From a checkpoint of a small mixture-of-experts model trained on Wikipedia: 500M tokens, 7636 steps.
Below are experts of layer 4 (counted from 0) of a mixture-of-experts language model. Rows are named router (the router's row for the expert), down (a neuron's output weights, with its number) and show model dimensions 0-127. Each number is 128 + 32 x the weight over its row's rms, rounded and kept within 0 to 255. Numbers have three digits each.
After each expert's rows: "raises" lists some tokens whose logits its average output raises strongly, later layers aside. This comes from a sample of Wikipedia text that the model never trained on.

# expert 1
router:104088120179123134147137199083147082143166102098139163105178109142143140114166088149114151129079131106137087164109074000116160139077111164099118138115140098065098109163169160133138183133101089117081134064197083139099126134146133135180153130088070112097166157124170118157094163123175099135094083113158134133138162116170134197128095186141122177089095154108117067154139141121106091114137
down0:145136124128114079131149143178105150131185143141143139109225120147071149059045112122128080121143147090141141132080134079127130131100093114106044151097116099097141119069144101112112198189178160172168137164129181113102143096178115123106090095153137133128175204089198142130163077066085130114109180154169156135120178108125136146148122044148103143048160154118115127091155101112149136100150
down1:121174192104092159079123116186089106156144114114132092146145172085125115089146141177140149113123092116121163111183164062117132191143112121111099078083148172057095094120154135105084124087163113095131199180174166119172117132115119039112088098128095125119171121157151136136155102113108133163123171112142159132117106111099059146113133188141067147136129116160154133153083173154194151141108
down2:134118175156137115123152195109155075192164095097083189131079174170131126193172120166125069117073146099149146123153106125146102095121145137133161137113103092081133106140126150108072136119120157164117134134112060142123141095151127144182103106101143152078160111144072092105182188157132129169101041115092083116131066089107160136130159099128139087115116175132106119137149074142063153119103
down3:142069099093195093153132149164117162158144115130140142161169103125112136127076113157116104132081141128227124080072100115094103158135110141109115156069086154075125117144167118115124159138154118129142152122140124117123077115176121179110102108088128108138167149151107124139121109146097131150105160098156177104143092173109153096129080149062141100154121170144121107149055106136097119144134
down4:108112153122127155142187122102150135157111140141144090103102076097155128122135151118123096120127153186156154119150141195105071173101169125126137115178098141146095120165126057132086131120121185067072125111110182061186144115117128163095101094127126098125133079132080111160115118171112160154121136115103109123160110088085126093114140149169143083127113172119170161102144103178119108139147
down5:137110107129094142098140113103100054064125164165134147113119127152107139121076096145085109122123182136160101150176107148101138101100118175113097096084155116141113097160192097204066212113075101106118186097168090059154166130103115128141115150152151156110176157107108180080119109196166140154110142136138128085197115091143101103098131178157115103119126092125152086165113127148151136170111
down6:143150114063117134155062084124094138090143112160165169210098134126132145162111089092143097145109130115164133118142151102153099114115134109133124161159129089099091125104122137124079132140073065184147094105169141072088136082179126097112157085128138138082078119182158153117178149166078143175163153164137122134131126106094148146111125132121104097115149150074138126177108177110133129152094
down7:097146094115169108114107155163117084170087098104150128113143097144093202117151132105121097144139110112182109182174152103157201124113113154072139098140090124112077127111137117149107131154151134157121145084137155203118125092162118161158116150153119158163081117155161173097072143133161035186131109088123145093083074118148118110101162152176086144160136093131167041123161165161088127147136
down8:153195191174184129190128165089112118145130041083129144131088131061135177153179131126138160107152100169158132108130135166144100074116140102120142157148101159135155075051114146154094093159137064172162086151135123114107094188130142090107172189175110116189156136126135177092080184148106068114175107086101188106103153147066153132151138111145088077152193060146127065105101144073144133126094
down9:111146084090163148101143046119117145124133110092143138146134148131130196124090126084092114109081156161119151170157124176098141117107160069102093083123091144092139090096148097084113126124120164138137117156096173087135233142065094096175139197172136133174184130135151147140149164145106163127118151159121067050128093132095145183140132127200136130149123095097119134153141106106122129139118
down10:044162191139157117137193185142097110109120103122128149172111159118134119117074159199149111154119178142169148176184076067133092146118136130123078116095162083074155160121156151158162158138154202159069119059175133136100144116128140150167165096081132106143145160114120129136141131096152112149108109125118145066062150117159100089107074099091076121130102159113116148145162137125152111130168
down11:160125122137103108204099121118133129110131082098148145141159054068055146106144128122112112117144141066159106131132153119110096171103077122102095177173101139089147113180189087094102127122092160104077104133168148117186134131189098197094098130103108129149120134129165126114074158163107106172117170113131160069151100118103138143144128085152164147106194179196092123147127094117146162121172
down12:120121153093120107158058145184091129122164122077145183181127148130093133107142135115092120126095045125080187151142087136094098200170164146079064140113142139082131104136143107121124132168130098136154127078194210149123160141162198104053136101137152118153209119126141057079170118077095137075135122161204132126167084108171165138127098143083097120063131109126153138176145131138102130117132
down13:141137086150138140108096130146126174156141118152147109141136098101132161118101136131138126129113184161084137134157090140123134091117112180096146071147124143126118197096087160104167174156141133114081135110147148133096140114162112187121119158130091141102109140156167118107176095106157172117120152163236144162102132190125155171060121124077202114124127150095114187125155102126143111087096
down14:107076075119126083111177085159137155128143175126118096147083098104166109145164142128118154164147154151141167079134077143162113130122164122213174120148148143142183129185076141097164133141071115108164184164135080126147143110141133146217122126112137137045077106182103111117086124072127140154188175070173156114169082132168123092115152132187085053148168139113138116141138180134134077094135
down15:132191040107126103137173161133120128168153099082113125073168135145110206145157150173059130124191126163066140102145127134085186091143137163128139156111127120133124152188168095140126145048091116183098093132122085157069131145098093137093136209131126116056139104099077114112086143129168110083101121059133163151100159144124165184135109167158127103139133085126101124130120099088092100163120
raises: "1", "2", "6", "4", "9", "5"

# expert 14
router:099127072103088099109176109149157190115134126134135135131167125131090150112099152088131166104090183117069134123089119000125152128082129118063124082103149153089097097144187097153146103122168127134155157082122081127095105147131122135178133053109109097081093130118111082153131110145119109161058090111119067117111120129150148138144099177098130129117093185130148096130101152102132112120145
down0:120111100121147162136150222128090131161174204056115155112178179188093142114130191122066173107135123184168114140149112111138108113104065127125130162168126133139168121122178172129109135138141135137134087126125118199097126170102113157112116099124092130141220117111086181148095094192161164062080110078156196166129073130151169131142167123132128111155156131173118100078064075154120116203139
down1:108148103100126129112130114114122155146126132164161131106133162167092125127082101162147087169082132174086131132109104126074144185154125116164140127135095101150094098137122189165183112090127127121098108164140110083103139102121086119116136163139105153137138076074118129135083086112134129110140118117123146124092109173129108095138108141126144101097116110124082091163170144081116048148154
down2:107157163176132078149190106131146150125128122108135143128121094111094104157159117128083139155106220094126160068112143149075131100086107114131105113138030119140095092167105095154159045163123111100070128145120160087116102099128160100137159136104073087127069197174127160112106140090060152097094134179108107101171139139157078108194106087081159125158102189153078099107133131170111181150129
down3:082101128130172103108126098148142130142132094110148124162108134091128152147133128140125110133093108111051177118119094118143130120078122182134070105172108152166161132187090099140072113090110120229097186203148113110113125145101165137164098101129113155123181115125111126095144136161119177131097126141167159089125107112092094064107140156101177147069175196138166105160137166180147190135133
down4:163190087142168107080122135098129129106123092130141173111104087072095134127128137122114181124128092099173151101090094139133142108157103131147125147112140053150157080145160102115092097158161136185134162189135102227144115182144150163082143137121151123144179064114137124154147149157097120102108219165159129146088121106125143160154099150166111101126086114153127136108095153097146083134138
down5:122090119095156165148127081137084091146167088126108163102122106134152165146134134161183176134108107142092109110140135055096103119109113197125147200102128157085137165116078210142092115156103142101145165130124181057166117101157079147108119172115161071126069113148149086097130147124140115120146122102082138113142103087123111163130140069107089153114169171095139134134119147119094146110190
down6:132094146137161130133136116111149052128089125094118087117157073137134129168145116127164000138133174100113127161126186066174100124173162133078094173112117200103053136099130125140106183146117040157135152184074140113135152153138103131161159109160170133055113123156117075102164096165154131145126151155072102064166133098106083119111144105077177091140117081122130132163145049161117149119156
down7:128111118114124150092105143127121121152104163137141101135109126092086174151121148130122094124107066144074136172098081070117073155153107112093096080099113126136105140125116139148131075129064096187185129095127170151150172119144074155141136107160160130147156078188118081076072086023223171138151075138121167153158085152112145129171134125173126125153099092126168139148137142122132146164157
down8:093106115059150114117133105123126078089068155149098110158120071073176086223141165119133113147104122135135136150189069154109158131079099135107114131135124122152122130159101140093148195190093132108112082176123137131140086154168087111172108059126104118117123056105160084154088062106104144177131108124091177143189179101080144109156137145113164117143125107121118132113108104116172196165101
down9:136103124138134073114180137167164180071121152167130159107119156094062123144104180101087072135110178129128152112108118067143198104077157135125101096117100076101135123119156065113164103126136090092116093141155109161110158152118182072137129105161106147157128169107154102181149112144113107090107135073134142102070102192119137125172097152157129123162160130104128087084154115159135087110112
down10:079146125130113083116142164207146153124080132188162119147131060099103162160148151151108118162127057160105129125112121099061147169110138096148156160115114070135160118168138087137094073132138115173152126079112103115085036120104115089157129096112087113180143127039141136091170154162148131097175164155128152170076122236151112103118107159084170102145135098140107076192094107159134177118100
down11:080151071170109090129135130120198136214122099100079116102092131113140166117130147142135129135092146115089151198093167092129130124123150130030111118131140139145094114078156106133108117124196054100122119098137124159076108133184081129128117129121116061148155087155072097172140090100084146083150110179126129101138101151134091140102174123132100100120124132147117161174148135103178108127149
down12:111152204151079139174165101086179101136113129174134132137083153122085155103130102109125104105124147167146143108127113072129133153106095113180173143114190126191134137129162105160098098105167166174106128165116105168122107175103180141092144050115121183118173102120139110210137184165126115136113146119108104169114136112138159187139089189154158147112167120143119146120109134091156080098027
down13:110095145139073128098144094144129164132175154152175155123167147125182114130117107160151209098080153136126130105078196019123104136112130129165089150095110130110110100119105157160124125117177174138154128126130138148084109089136142055091164160160145184142106098131094155127216154157127101073139105156119134084071107161095117195140178121092181095121166176141051108178152143141103095062096
down14:149153190105072123120127133133129148093149105134157104120155121103174122145154132150100166091122106130193094161142110146085107181145121098145101107138140110098100171140146126145106083102150130182150175126176106100129149111111073113073084178142131120116088105144120140061111104157181139108086173093186191111161140114122099155119093174115116147148113107097138081158115123173076124136134
down15:079107202143093135154129165119132145101171090109150116095176101136115122175072088168130216123191124107144105133102159098084122165081106123120118133132122093074105151111113103128108172158166153145129128122171144118135083048132107157149208154080097110094168180161131145063158125150158119105142133166154111113115184117152190196128135076111127136113104145178136071141171172138148118142089
raises: "4", "6", "3", "5", "7", "8"

# expert 7
router:101138104121109097125138171095136113086165106137139149132106082158089091176078117107102228130158133096138088111115107169088160203182162135082137109119126051141117121110186110143127109163091134135095097101154152100156119107184157122158120143125106150142084139066161108136093102156130116066115107173133136160159081094080122168098083133152148135142149111156112162116169115096085094106149
down0:149137161057125120169121168159137164134163117139126141111121188201141121107071095112127063034136111109113145115138114087149115092193188159167094185075145145104144165102161103103092134044137095102088143146083191047142156148133135130098169116120098085099096105080165061153110160089150084150121144134155090126110109109120122103105090134114160042166114093192107117166184178155096140147136
down1:148146053095215132190130099128101156141126101153140114142087124177118109161164122120128092156127097110154128168097152205119130089129139144152159127092078157151167121116117077093139180158132170150104080179087088139150121124099149128152176062161072193154173144107136132116119152166115070095087095109115141159059115171100178089137173126120083096103154135156154115142105163132150145108119
down2:121069122102131168079115141118131111119135123153138093133141164141113131109150155125165077122159124157191141159110095058106150055075177144096102144144114170143133134131137136147148158131129189104133092148086098132134115096169143134102105110209195161043140194142127150167099144128153110069167097105110086132170093114135137130074173019120135110090198136143149098111067117138155115125107
down3:094133141161135137085131150067077101096162158109136065134168131101108166161106079125140082136151107155130136131139127000135106062112134145109110149114165087116155083132211129109123232063124140108079090131095127154085029169082158199066136110133140100133154139134102124092132111138187166172178128125131110139127110112111139150160188095189107105125106162106140120128145118126106118124093
down4:137121161185153079132105122113082075135136161115131142117108133073124131089126181078183113102111134119169117123184117107102050166113128158122111144164094150113177051126157159096116144112165213141112084155086131151137114077138081129096122139118128143110172130143113139147108143141178120083148103037123124095110133151144202143098106116157135133091179113166113135140125100082140095156156
down5:139075156137161170123114101061097117115096090124111095104099086171138105091099086164132137095090135126153176118201147187105095132100137131142115098117119138181139128083077118135065171126000079113130124106153111120189134127110111108060135150211092131181084108165180137121092121136112099154145180127090150092145138110102172107153123099158183087097130138167160121138155126123148167146110
down6:170191152154139136130137101086090129139155172093111158130170137108084156116095082109097080106176176123176212132106103122117127067143093119063127089171128104148162080146120130093104148073116176116171167232103130179163118131149200179150149106163068184167131160121093128111126086107141147140113113086177117143136117114154165158220125169092095152078164110098065131064095150174128122100130
down7:099203179185145088130144133110192126115158138105064148159165123105143146099123102111154087100102126117104161128074115094183104055107139119128117109157119108168171076141135116183155113101126170104105138157106147165083173164136132148146126147135110126084158062106138186128172108107105134134164119134122180145186133119138151099146180168121119079092152128161083140086151102162140072137146
down8:149086168119101131142198127102155137131053048146106057141096105117133129098123147139157068147134110096084126155113118061107118109132131111167095155155121131115071102155113141162123148148179116134116098132103113089090097146102144127122086109165095144119089125090165118175118132111144092137132128118127143118103119134129160135156185147090163170047148091115131109127117118126176106130095
down9:102164150137143133164152104147094183178136136121134170155142138110094201099127132102129064099127098149080124103151112100117131152124145140182132161119139143099149078141180101091146105128153064118124145122115151094135141083156147111158124127151142077121156116096095113189119169133177141100127161142118169112132160136092150105126116130100171099128165122047046164106204146119178107110095
down10:178149069096105125134087160093163135127097154069144109134153122172145204142125150117095055108111046112126100129125144057154071091134173115083116175158177137112078112114160090099096148121156157154124100155158135176154133140156141139105136111082093087133146102177132131109115118168112142163072120164144097069113118164174114122174087171137068155168127117136143118168146171153110094061154
down11:186123154143143100148158121186175161119128146133167137139095167138152109131137141164174121159151073134142157102088178041100192134133127141064110119147067145100130107139196149177128082179126135152149174150139101095079110144123077144178159122177188123047107105069121160128107083119112135107136202101144142168164173135189156120140147110109115136114139120127095152166127120043161075135123
down12:122130166043144131152148158103177134130159102145164170147141140137144138081150122090163000084180185111150108063073093042164122026158178136116117122112114105198100124129138119172120163102105138100100134134094150083143092173137115162134094081155110152084081166148163115184075117161128080120152125145135128115166114098092105108031131096079193100130096117090064149168101095166118125098145
down13:075155105127154112200124146156115171126118131149094156133089157118152168138141099098171077064135115123107104154211179165138119108117103135124067099143141166133076129150139156136128086149168133130074085130156198120093110078104095116164129131095189082126109159071077117124130120098127154113131143082158154126096113101159156117123180163121109138075161149134055161100155109184099124121110
down14:147168061154152145107134155124115185122138143122153141132123126129138124101136169116112169114109140125091141139004151119124122111093127081130107150131104125096113169144157128137149117148181128131156152135188112140056094112169137092120149178146205149141094119111096069104169118101196129104146067105163170126108144125153121108170156059065116152144080147129113096173126142075137107099167
down15:137123110139125045118138110133139141121139087152102114170085097156081106151152168152135184124102135168139072096143122242073123251156156146183162223083089143139129178160116153125131085136117074182100089096153108130177116126137115104094095181120142135122162147124154104128131178115127128090102078077134168140116129135109134151113126163116117182124138071154078132154130137086153132122125
raises: "\n", "==", "===", "-", "====", "|"

# expert 18
router:118171133085111141140171135172141117109135100164107147140113082094142180174150109149149126127098072160180142089106170156111096135161186136127124115124093147139118080056041098134170110113139133156148063164118143156192164086144111149112143161097173087171164111137180101134127138130129163125097107138113094125144173136107088123128145207171083088180117084145211142138163099192138142144122
down0:186128182156122141211090101154139118125155076174207152168151163154105131094125041069130132088161155135145140098116159158142190099125174141128130123092101137129119135081113091164077094144125119148130146129152145061133113116123122144073097119172094057135131107088129182116104151161189117119060183104084084152127108168114168113119091172109133119116150061134112102170134182100162142123092
down1:146128176208179137124125063107091105160110092124153160126079112144132189109120152076142147142113112130148133147121115171105192085059135098159115138099103159139125166182025115164104115122159143162170186109093132125133119114114147063081206078162211190098130088103141171127130155101165083138112166078095145134135154112161160102154150158115103131085129109165086190114136192099102157155124
down2:163084098155100090098086130156143130126177092149091118133136099140122089163114151136161116112087169110064139138126142236153143122131109239154144101122198146135124132126119146110107144105123128114098164113099146220147116091137119163139122097143127063181110123160098108135122165121156160143126154115113096183136061081155156124154082121143149122097159094201121112081107086107180115101128
down3:136108146160076112095131164109186048168138193194169138115224117116107118136148130173126138129134134095165141131120120031149127108093163122120102109140153140185170108061147151118094185114150145129090145139119106183100205104130099154120121116110062126076117105127122134150143100144091158145111183169087129156085158118201118128112129091165174161114083149150137142095141137136148134143149
down4:101126071089078129167157083133053131075108162108155106175072097122120133166143127121120112155133156123067066105152121189126134187121095096109133145104089172178108090149134142121100145156152093070100157116126154092146088141131081117144098156116093145167053064146079101149133166065088112109078083142144130195148096016088106024105100136112152039178122146109121112100130085161126122100160
down5:115137141188135157140079083107104187148098139138148108157111134137138169113131071091071129054119098161100108153169144128159129054120165152151156157095125128108126134119153122096084156124056122112082175131160129100087133152134167171098112119189164142144132085122098174123105103198178105062087190121166144119147123107141186149127152082106084099095137065186070159175089138114060175153093
down6:130169138113139109107205086132151169093103119126121125173095108105164190187140085106154114151159099110118135066145125097093155129191123160078123184117081144148151159142146113165185141126067108168106094159157134155132145127147128144164169113136187082137105145097097111099144137103201142172112120130104144119112115125128134131171173101153107066169127097177089128111112143174134136086168
down7:180143048198124131153110111117090192100098072136106099118126184113069098093105122180161168087123118114142168129130149177139178180120123124181171146167083115106184133126123144164146126190192122132128111107176117093122128153105118109169116122158154138142117166111145173102117125117123100104177084076128117126137120138081162144131167090113110143117152110151113176133137133085108085106141
down8:097096112080149141167088129088166128153146099120098141172160085093120104082101120146146159136087120099221130151085115045067079143118133130133134169094129123125165088108179120126128085187112144086156147161129143162152132129138170107133103118160060116103102152135085144112148128121076146100156100095079115082143163054143128183078055071149146135103103203172199097142080072185148096154135
down9:139220106154150125157103137116160178179172147142055137170146134139154151132112096081094122130110121132145122152119168133153089109063166132128194181124162118119131075117160107131180167108146133122119126162165129142152114180155184094148164129140147177146161148167091133107081137150130168034087134137136114094110133136142149106147126092050102082130153084113144172106137073097143149173096
down10:127130114158077143038120079120084133086143115128122129122111120120163121187125105111117206108111090162067129107148132143158087186133156136099147130063111113172076066136130157093076127140115079107083051135163117116079087092096120135121138147112137129125151145170109123167116126169160113115100141150137140145135122077094141107122171104151128122124119069178086156171210133104146136137114
down11:164065089119144047086120145158107144119113134165136174123181130136165073103101161185125136106085091120145174154146050191068115213109128107154127138128108065089115100119144134095116122106112077096095093086098121105107095092103067133133092149141062182146124136197182145163134093131030060131188129172056122118149143122135161184148174168162180119083160137117128120104190122131145116129117
down12:125149137147186115110083122130145101145108153133102117161146081166132163102219097129133154138098083140091145150146159122166149086081154116111108159092069136131140095110132150113105055140208127140151129143132100113137145176089102135133160110077137119121107095079146131149167167107059116113164141152110120132168173181135174044150177165082157166137159111140169084071108111096114114108078
down13:117085134108131093128156132182138144119055116121126140107062161155137147113147143099128151144159075082085132133106110162131198128158080106111144170111122145144152183112096154195099128131114148101160096119145160113137104118109090121127154128151166132127112212146224147149162126080133102177136098158088141129136131118128134139094116131143137129107166093080106141145104185086147172172148
down14:066148180169150136131102166092171118107120087106107115143070098144187072164163135108111159151114081104114119112135107116086162164105109150166118086074130130128148171196128109123177079138168193200168174144122105124225137084058141116143123139156124135131135151110084140135165142131155115125153119124121137095123073100189077116058094163124146183094121142098168131134168181123124168111116
down15:139139131061146120166106171142172153120111116151168118132138159127160161069171069112171048109162165109140137066103152122153107011190182139137106155116137118145074123091094071149102127090158138121093109146147115069156125140062149179170079129137110163117110132125149115133084155106124129099121159099175088096123117101149081150071171091110177110194136097129086136107101073128111112098101
raises: " and", " in", ",", " to", " the"

# expert 6
router:106130149135137151096164102125088142074159118142162172144078156114151127161171127097099178103070111123111135108143058204099172205159100133114128143137114131094117148094157152117129109170160147182151137154062120155139147161073082131187157092158180084106126171099156130131164104098109068146131149117075147129125122112065156106117145172124162117161138117115115101137148127080136146127087
down0:100104147110157176135115207177142113051087130125165131139061142081101081113185084089157116103141139167151102136177163153137099191140185105112129133123143100126102198158112135068171110140130148119176099164223187112139159114138132092154087176101146125101095111115115131089118179182116138108099124102083139114154118098136190131131198099128132110138125169172108194113237112131097151096164
down1:145121148091172119131127175125162157124116142119158113130167117115187141158112120102088091137159099113123114153140140011113149082090127134142138196115225131101123053162074100141104169157121134188130113098120157167075047152105158131127151149056146132185138091127087139138142081105255126125102130121092138118100090104199153090149139101084075137108102107088124176125051139166090164092179
down2:079163101106168121165139151137082121157131117171108117144072162137125123129156146129187079058134145169151039129134095106176090148125117137122158111163107119142101093147189052088120057179174152123052081134157125112095094136084139163106108106140081175077153147088115175157149136167115157144073164104125153127154101112169133112111119122157126206169079083150090247106125103099120155126117
down3:089140108024107102165204111097146110151091088115127112143109124118114087116110079147091126125127153143147124109139096255117193157085112130138064167116143125093172103055169100199110104145134116141157098104122129066203128141131147185084088060151104103099102142096116137111104173059139119118095159126158162123102104121197134142101162118073143127072162158117077100124155085145120137177124
down4:119106116158094098092155108141067095125135124182103153095117130175160134090160114069147093084101136083083097118130151255133092125100104088118081179159132096171124099114079166130152138093153064097125113146144181159113120167134083126150153118158115162176148149149142073095219156121132143125174140143092135131097157084107119119179096139060172179112127125149102119091107153069149122140149
down5:219098104121147133082050139140175054088127091065179148117134156121189129155127174141133162195098130133085125124140176063107174074126085165119123132102129114147118180095187151107135081154106125094171101180066180202166140048110126136146130096110099131123118118119106140117094146165148134165093075141052111141127137086134104146146131124154120118146042148137118102114137110107115158194152
down6:068133108185156102179121119144092091122161087110189108146112132104120170183110117134140196091152073153156096108152109233093115190142065141143211177090159151053154146155171137103155156123127082111144151098128165139108124157077110053144140084174117116093150135128085129152116112147140124110105137087070130150131150123158147141122081149129140136095069122129151138163093169124152076143100
down7:073185141062104100126097109166165128093160211162182126104081144097105060118159117071175144099116157228107157112138087095129131126078122081149165093101163125142138122132088090127159106104163082113182099125134125088144119143106113104160125142133135089075194175147167109163133121129118074118074119084078078189117142125060154168129198114164134153124175138166092094126123128103127054112143
down8:145141145159097188108090172129093143172137134124123081154102090104157128132099101139106128104147125121150126145177140200158056166132118145075078150115172103173106133062099201207103122133157175161142144127154152155149161151146163116166106152098119122136099127129102180118131127123123159130211155152182103091051134103177130113189158072126093121065129158143105137094132134114163133124091
down9:125157134118083088141101135105087096117179141149165193108100163173125123134101151101161171151118117084101130171140127059082164119125121083130128117176117050112083119161167130116157164169149077132120121130138094118110162146132118036115160117152118087139153168133128118087122084170102082137175112127114165081144149106108104131158138167170111146168092135171123090090127113137115108139122
down10:149089102116119168140081155110126076121136132130088141096175092143155107137071206178177092172073168165136087104099072014104120124132157116152162126198146084151124109097150088122143202154109167107143082175113084178138142108152066156088107126093102102138151125149111183086091102114119158150108094116090097103123162083115126086126149121117094092153062149094132092124149132177125096099208
down11:129153145115158125160095202175152137108082102113130097104181148180099117089219132140185189135129074168147144085106133121147133111176204110154123148165138118123119134117154117137137136098136132136140141047127098064100095127118186151159143092110084177122116160106141106137088148134154125106145052176140119122078164134142106124084123167091115186138180092154172128106088172145098104099119
down12:149130155073160123171145092097179114125121106092067176207166116107177161055107113149129070122136193110121107101128105060119119141142179196060083123116118148127069106137102129163149110092195147169145087101165157099083120160209166125126124172083155102167160197158110103153102186138115130065169147098121147138129101160124132098145111142084213136123148129161110159140113134137092107064166
down13:147133101106116065116127178113113115126158134121074179122110135139078137101085158101148131058180126206185199172156118110147142092066079151112113047108096094171186102125141181103062143099162163119105088138105117132092103182064150139081097150078100114116147148159145121183154115140108141195122140169155083129114101104146086156107138144166138134115160135148139149058084152130137113133128
down14:125129159178104142148160104141149124047165145127087114137135148127104176139094148082115166118087087183153101147187100087022142164133101106165135038097126157114136180113095177126107117159188135203160139084153175112094143081100142102091159134111122135166204140100130170155123072166132109125125151122104137151119140187116109145091102209117126165154144127118143127134198162095151098168105
down15:119067112174128142114130121107102061123070149141168055095163137112174146086157152105133073093110140105184076151121128166154120043135143149123090137142118118173099103180106085148131107139101069130131142127134093141123109165065120075204101093151132121141105154134113076118117122127096103145137112124162102153157112127157085108192088092141166141099165086144129115127065124117145160118145
raises: "-", "\n", " ", "\"", " |", " in"

# expert 16
router:121131114191111155126083100100115114080075160147136134137088173158179103084126144157123128088150161124137157149193151088130123114149182105187121154137136159169180153152057159185149173097112143064077132134139133145098116109107191089131121121145136156199080117131135158106115100130128166144159104176147097147151115035147121135077151079158103144073159116159150172163122150141130200142151
down0:117148148186130174142117094100098158189092121085087088089069105111123116175165186140109190128150142111089111149131114242078121103167170129109099144132127101090147108129154114143171111109119139068124100059130088119141116128105152117138120154117083155125147107075113066095096050156100135121089152073111160162129121090145116080149150087148062140131072142135157133136112133105122151192153
down1:071144110055112166092114104159136094142167178140181117141172109115219193193096199048077150158125165084102132119093139091121121145054125112134131117073118157124131060105103123146129131103067123102150141171095115143177117110081127151120126127097159134103141090106128081124076140099091186131098187153116146147171171121092089170121105127117168107170125161158131132050144053152057151163134
down2:113109127126159059072155104159095174070111130100120099157073118140127186131134103112157121151098183135114115093111093103105153130080190178150110091167175125127081210118148124155108103076127155167129094149122131092102210130150109166102091123104210092127066140167209155105146124089182114087165142158145143136112143078157093150131147085131156140136188116141177064149196156146125101098073
down3:150176118124147110127140179122104112107125150132085139125157103080148116133141121147111117174102155129137125104126150116089139150137137185140154110150177146111137149117031120134065084122129076157114099135132145224149143131150096132138169138104159085112143145110119168104135160158175148096133132066137136116120158138039143139110105119104148175144130142099174201120199215128136131134140
down4:130140068078147089109127134147124150154090079143133113125169141134151122140142145168108125187167107173148131155157089105099138111184084142132188105136135123141124100139111123093116139136136149134153184155157102143140140128087145080103114125120130159126132129173142166191071112042104149134149108167146129152133155228174077119101136120076135133120105120137138133142124142166146113132187
down5:201116155083210107134076136114124106190124142119152158138154116084134141116096162148153104148127103203137143161099105166108134131182098136089075120161134131108143085160101098161166134132108117145164153083172178106137111192137104142129135071174176127139153141134173139094117127174095128134046131149169147150139126157174138151117145135069201072116104133116106138156172109090156095175123
down6:167144167126112188079128113126108135098139140075128125128149081146125102124118075073066116079149153112126118141155095063064148119118130135095138118145127134145091104171225189183051133094140144120162092116129140133152087105091137132150066109164096148092130134150078138117151128103040134136070134127133098161136139168067163115161090135116098144120159183104131099109176106157134136080107
down7:183127078105101157133090099118126097186118141122123107171132102118196149122126155169115113123141076057131100086162116071176151040139125116132134133075081080208208096051083102161141169171186151118109103092079122102164124071158081152136111121135144184146092131162126200117128096110136120134098102103164121163125108178157127065143142084157105086145144092120174113143103128105102129090146
down8:123121096077100112121110136122147146163143125210156169154177172115151113099091147085155177082093097065142079197050110112165111161185113032146146152153077064137151082149141068095093138191159085097100165130142125118147117134105124154127107125117116146187159139140099157086136105132111187119079140149113159174197107197190103099116154109120113159147122129110103096167097084155133101119152
down9:096140176094143135150129080072067053118137122150132149059098144139148112105116124114184125090078159144153144113122130140108114141104139131167129062155121181070121125180132106113117073112160091106132081083139133087178149081102165137116112095150130088173164139110143128129142097144121100150124138094147120078098105047140130138126138156084133065061213117119131148189126117152130149125158
down10:115115176194078175113147114100142073133105096180159154083095134092118106147140139064117203156151159052127087184090142093117090150168202090094083143105117114067119090147132127092163139123112081129183172180134122127140103166150169127114167125070093142107119164096107093099147130149166229110135131133163116109186130176162170149122111113086108170134140140079157099156178101120162155144132
down11:115166151209103185143111104165137100109124159114155123074144175077136153099113173132129202103145197082125134126147118165113121112123135121123124073181141132085117159137136111151139111099141172057078151142076114094169124130105147136139100145144184151126110092112129128099175139125113135119152128172081108145148125143162123144106129104135110220155166181085152171166102156108097145148108
down12:113112123153079115135094139130146098201161139125152072124117174069128161098177135153112205128129140119132142132113132185156133166141087064148155176140078130081145112141159115142072099180099056104185112132125062112114191119106064103139140166147112120117147156140144103172085149108094148185061078159134148090127102114150145091143153101186141104093118101196106161157132134146166091146141
down13:054148076141102145132105181128073140158133144074126114148116098117172185103174132117138124078142131101053134126146145134117121132049182112135131084100129126076180152117121174159138057135103147119164153156102095092151137195132088071142207104126123144108157121062131161149113119190088092127135113142135137151154112133161135171183122105125092143139170121104091131149133091119118100031090
down14:127094094097100153102148103132116142140111197097079151175129166141102126125122106144163080124094170126163147012113091089136106146081122118110141091190065123093176191127132105201071109106092017188093131096122118126123186073170103134198180164105153106076178144152119162105074124145171109099140174124093151104138139089117105099131174134147171110144175050175125155151139159074088138140073
down15:122173104142031105094105158135088139088132110130154089072135149152107192150182119166106084155143142172137156117112132184127116095127130094140118142147139112097121069194126104120115082129110086116108194120109111069114150162110146120171091122092117143133197146165071048156137153130073124138133059131174147075068086178134126179126102114186127138135135112125096094154101138158179127147093
raises: "-", ",", "'"